From a checkpoint of a small mixture-of-experts model trained on Wikipedia: 40 experts in each of 10 layers, 6669 steps.
Below are experts of layer 9 (counted from 0) of a mixture-of-experts language model. Rows are named gate (a neuron's input weights, with its number), up (a neuron's input weights, with its number) and show model dimensions 0-191. Each number is 50 + 12 x the weight over its row's rms, rounded and kept within 0 to 99.
Before each expert's rows: "gets" lists some tokens that make up at least twice as much of what it gets as of all text; "mostly gets" lists some tokens that are sent to it at least half of the time. This comes from a sample of Wikipedia text that the model never trained on. Tokens count by the router's weight.

# expert 2
gets: " on ", " ", " in ", ", ", " March ", "In "
mostly gets: " on ", "In ", " In ", " tri", " On ", " until "
gate0:39 53 46 44 67 56 69 50 60 40 65 54 57 49 71 44 57 52 36 35 41 56 41 52 68 58 54 65 29 50 40 65 68 46 64 41 52 50 47 35 74 59 36 37 41 52 55 34 64 35 46 63 48 49 46 65 58 48 61 69 54 42 40 47 52 57 59 50 48 51 43 62 67 24 51 49 50 65 41 73 34 59 57 43 39 56 38 48 25 67 51 58 49 53 63 31 44 44 71 72 45 32 60 55 52 28 55 43 58 51 55 37 46 53 56 64 56 48 77 38 61 50 51 35 52 40 34 24 26 55 81 36 63 50 45 61 49 76 52 37 54 35 54 37 41 29 49 56 64 66 49 65 50 47 60 46 36 63 51 51 67 34 58 43 66 13 45 19 53 49 51 74 72 38 41 33 56 49 60 47 61 59 37 50 43 53 52 49 62 53 37 47
up0:38 41 56 66 59 53 62 58 62 30 52 57 55 52 50 38 43 47 48 17 57 44 40 54 60 50 42 57 52 68 53 64 49 58 49 52 49 48 51 66 70 55 58 32 42 39 49 51 53 45 47 44 50 61 41 51 73 43 65 56 56 53 67 40 35 66 38 36 54 59 38 59 53 53 63 60 44 43 80 80 48 43 56 55 55 56 45 70 45 42 47 41 68 46 51 31 35 50 51 60 34 39 34 29 31 40 50 30 43 35 35 33 67 65 48 71 44 23 75 32 66 78 53 50 45 58 64 36 34 61 66 38 62 46 44 30 40 58 54 39 77 47 56 47 60 50 43 39 71 65 64 62 64 54 25 47 42 52 40 36 48 45 48 56 56 38 42 27 43 62 57 43 36 50 60 61 69 64 50 42 52 52 69 58 33 33 55 38 77 51 53 59

# expert 30
gets: "\n", "\n\n", ".", "|", "==", "==="
mostly gets: " / (", "Scientific classification", "- Kingdom", "- Country:", "- Phylum", " % |"
gate0:57 63 27 37 50 39 32 31 51 45 69 72 26 11 66 31 50 40 62 43 45 51 47 54 45 44 54 32 72 49 68 58 41 53 45 42 42 54 64 56 51 54 53 42 45 36 45 44 53 44 40 68 60 32 58 71 66 45 68 52 78 48 64 43 55 65 50 54 53 40 40 46 33 53 46 36 44 53 14 66 25 70 52 67 58 54 48 48 65 46 38 35 51 41 53 38 22 46 63 60 69 74 58 40 51 41 60 50 29 55 77 61 66 59 43 44 46 63 50 51 59 58 43 54 50 43 48 60 33 33 52 52 44 60 68 75 69 50 68 55 49 53 27 65 62 38 34 38 58 52 46 51 37 55 44 47 32 44 44 36 52 49 38 66 57 50 46 66 51 60 47 51 38 41 63 61 69 54 59 48 53 49 52 60 42 45 66 55 58 53 43 46
up0:38 64 45 56 45 53 53 35 31 48 67 45 47 66 66 67 27 64 67 58 42 58 50 57 45 47 48 43 34 60 41 49 45 29 58 47 60 48 64 44 65 50 49 17 58 37 18 54 68 55 40 54 55 48 49 53 53 34 19 48 39 70 53 42 57 51 50 46 69 58 76 55 51 52 42 67 63 60 43 54 39 47 47 49 37 69 42 43 29 42 65 20 72 60 55 59 55 58 37 53 48 54 38 65 50 41 66 54 47 57 41 73 45 34 52 48 63 56 73 59 36 39 28 51 47 63 43 21 63 34 47 64 46 46 53 47 37 55 44 49 60 59 66 63 48 54 45 74 53 32 37 63 44 28 61 54 37 62 65 56 50 57 52 65 43 44 37 53 60 58 54 36 33 50 53 68 44 42 39 65 46 43 57 59 28 81 54 47 72 56 57 60

# expert 29
gets: "1", "2", " | ", "| ", "; ", " |"
mostly gets: " rem", " |  | C", " | L ", " | MF", " £", "ight: "
gate0:39 52 47 62 46 67 78 33 66 49 55 48 60 54 60 46 54 44 32 36 34 66 43 32 52 68 35 66 34 47 32 32 55 58 60 41 72 43 58 50 49 36 51 56 37 57 74 62 56 55 68 66 37 44 39 53 47 50 52 39 58 63 35 52 49 41 47 54 54 71 60 55 49 47 61 31 72 62 49 33 54 53 54 30 41 53 46 72 55 49 58 52 59 55 53 51 44 20 59 35 52 38 60 42 45 53 47 47 50 58 73 69 49 41 77 44 33 71 20 56 68 33 49 46 22 53 61 48 55 41 67 51 36 44 50 63 40 53 35 50 69 63 45 45 44 65 64 46 61 63 45 42 55 56 70 51 34 48 49 40 46 30 33 63 43 34 74 36 45 46 42 59 61 54 55 57 65 63 32 36 62 40 20 33 58 46 63 44 51 35 58 45
up0:34 47 48 55 36 53 38 35 52 56 59 57 62 43 57 40 72 48 31 42 78 39 43 36 45 55 50 59 51 43 53 46 48 61 56 73 53 58 29 48 66 72 41 59 47 39 58 51 50 33 47 41 38 41 70 42 53 48 48 48 31 46 53 51 50 48 27 65 62 66 61 48 60 57 40 53 52 45 33 43 34 61 33 43 41 35 75 33 34 53 63 44 55 47 44 42 68 52 60 58 32 67 40 57 54 64 76 60 78 41 62 44 42 46 78 63 45 45 38 60 82 57 33 64 57 70 44 56 40 26 45 40 44 39 62 54 57 46 58 40 54 61 48 39 53 60 72 48 52 36 21 41 43 48 53 45 43 35 71 63 51 68 28 46 40 48 41 37 38 39 73 45 35 50 52 65 23 46 23 53 49 63 63 53 56 60 50 43 55 36 52 56

# expert 9
gets: " h", " F", " w", " f", "z", " y"
mostly gets: " h", " y", " came", " k", " sk", " mi"
gate0:63 43 31 40 52 60 50 49 60 41 50 64 47 50 65 51 37 57 43 38 71 69 61 49 42 43 86 39 36 65 46 42 33 79 35 58 68 73 33 44 58 57 63 55 51 57 30 67 42 57 47 68 53 51 48 29 31 31 46 49 46 34 37 43 40 46 63 62 51 32 59 44 49 62 60 71 65 42 40 49 56 42 35 44 51 56 43 66 29 53 76 52 26 50 31 56 64 60 58 76 67 33 72 61 54 32 54 36 40 51 43 64 55 65 63 62 33 27 54 37 50 35 45 55 53 53 49 59 58 39 40 62 48 51 30 60 55 34 55 50 51 53 51 36 63 35 54 57 50 58 39 66 54 59 21 31 39 65 50 56 64 44 55 54 41 55 56 56 65 55 57 52 57 66 28 67 38 32 51 52 37 49 56 53 31 46 55 45 51 35 60 54
up0:37 46 59 68 63 52 30 64 55 42 47 42 36 73 39 33 49 59 45 75 70 59 52 54 51 65 67 41 39 60 59 41 74 50 42 74 40 57 61 38 56 46 35 50 41 56 45 60 43 54 44 54 57 75 33 55 35 55 38 36 46 61 45 63 51 34 52 35 50 55 53 48 35 57 44 50 59 52 53 38 38 63 39 66 56 60 34 50 50 49 56 49 45 48 36 60 49 72 67 53 61 42 50 49 37 61 66 56 72 72 53 57 63 76 57 38 34 37 61 37 67 66 43 33 52 46 49 53 73 25 49 65 32 36 51 42 63 58 59 55 45 72 52 59 48 47 46 51 37 39 46 45 58 45 16 40 61 50 35 73 61 35 48 73 65 61 64 56 33 37 67 65 45 51 29 35 40 34 44 34 39 67 57 32 30 63 42 56 42 48 49 53

# expert 11
gets: "==", "===", " ==", ".", " ===", ")"
mostly gets: " ===", " ==", "|---|---|---|---|", "==See also==", "′", "|---|---|---|---|---|"
gate0:67 47 52 56 50 52 26 56 52 42 57 40 50 46 31 52 56 37 39 56 46 56 61 49 65 43 67 57 27 55 89 67 57 51 50 42 47 61 62 30 54 46 36 50 47 46 41 61 72 37 55 56 70 41 37 45 35 41 45 67 41 40 37 51 63 44 28 57 58 57 62 45 37 49 70 61 45 54 62 39 48 41 57 40 59 56 57 37 26 35 42 56 71 51 62 49 41 55 44 72 38 42 41 36 42 62 53 67 36 41 42 39 70 36 55 60 49 67 49 32 54 37 36 61 39 43 46 28 51 41 60 44 38 56 22 51 37 42 51 47 38 52 71 52 21 41 62 38 47 78 44 53 61 64 44 63 54 65 36 58 53 76 59 18 36 49 67 26 43 49 39 54 43 36 52 52 40 68 47 61 29 55 33 43 38 34 50 41 51 56 49 41
up0:62 44 44 64 48 32 35 53 58 67 55 52 47 82 38 32 43 61 46 34 47 41 67 40 53 53 60 56 51 42 57 58 53 42 40 49 48 79 43 65 76 54 68 55 67 65 43 45 31 45 54 43 54 61 65 61 37 48 71 47 53 23 50 36 58 53 49 43 52 33 46 66 43 63 59 69 29 70 40 50 40 35 56 42 45 52 42 28 44 62 74 39 52 45 61 45 64 39 69 61 40 51 30 62 52 59 37 61 60 54 54 16 43 44 72 45 63 38 19 48 59 60 63 70 39 47 42 46 84 45 34 56 44 57 62 69 75 43 58 44 47 56 56 53 61 61 55 57 31 58 69 52 57 45 53 37 33 49 47 44 52 52 45 30 54 40 69 29 39 47 46 42 50 55 49 61 56 64 54 46 43 47 51 45 69 42 54 46 68 41 41 59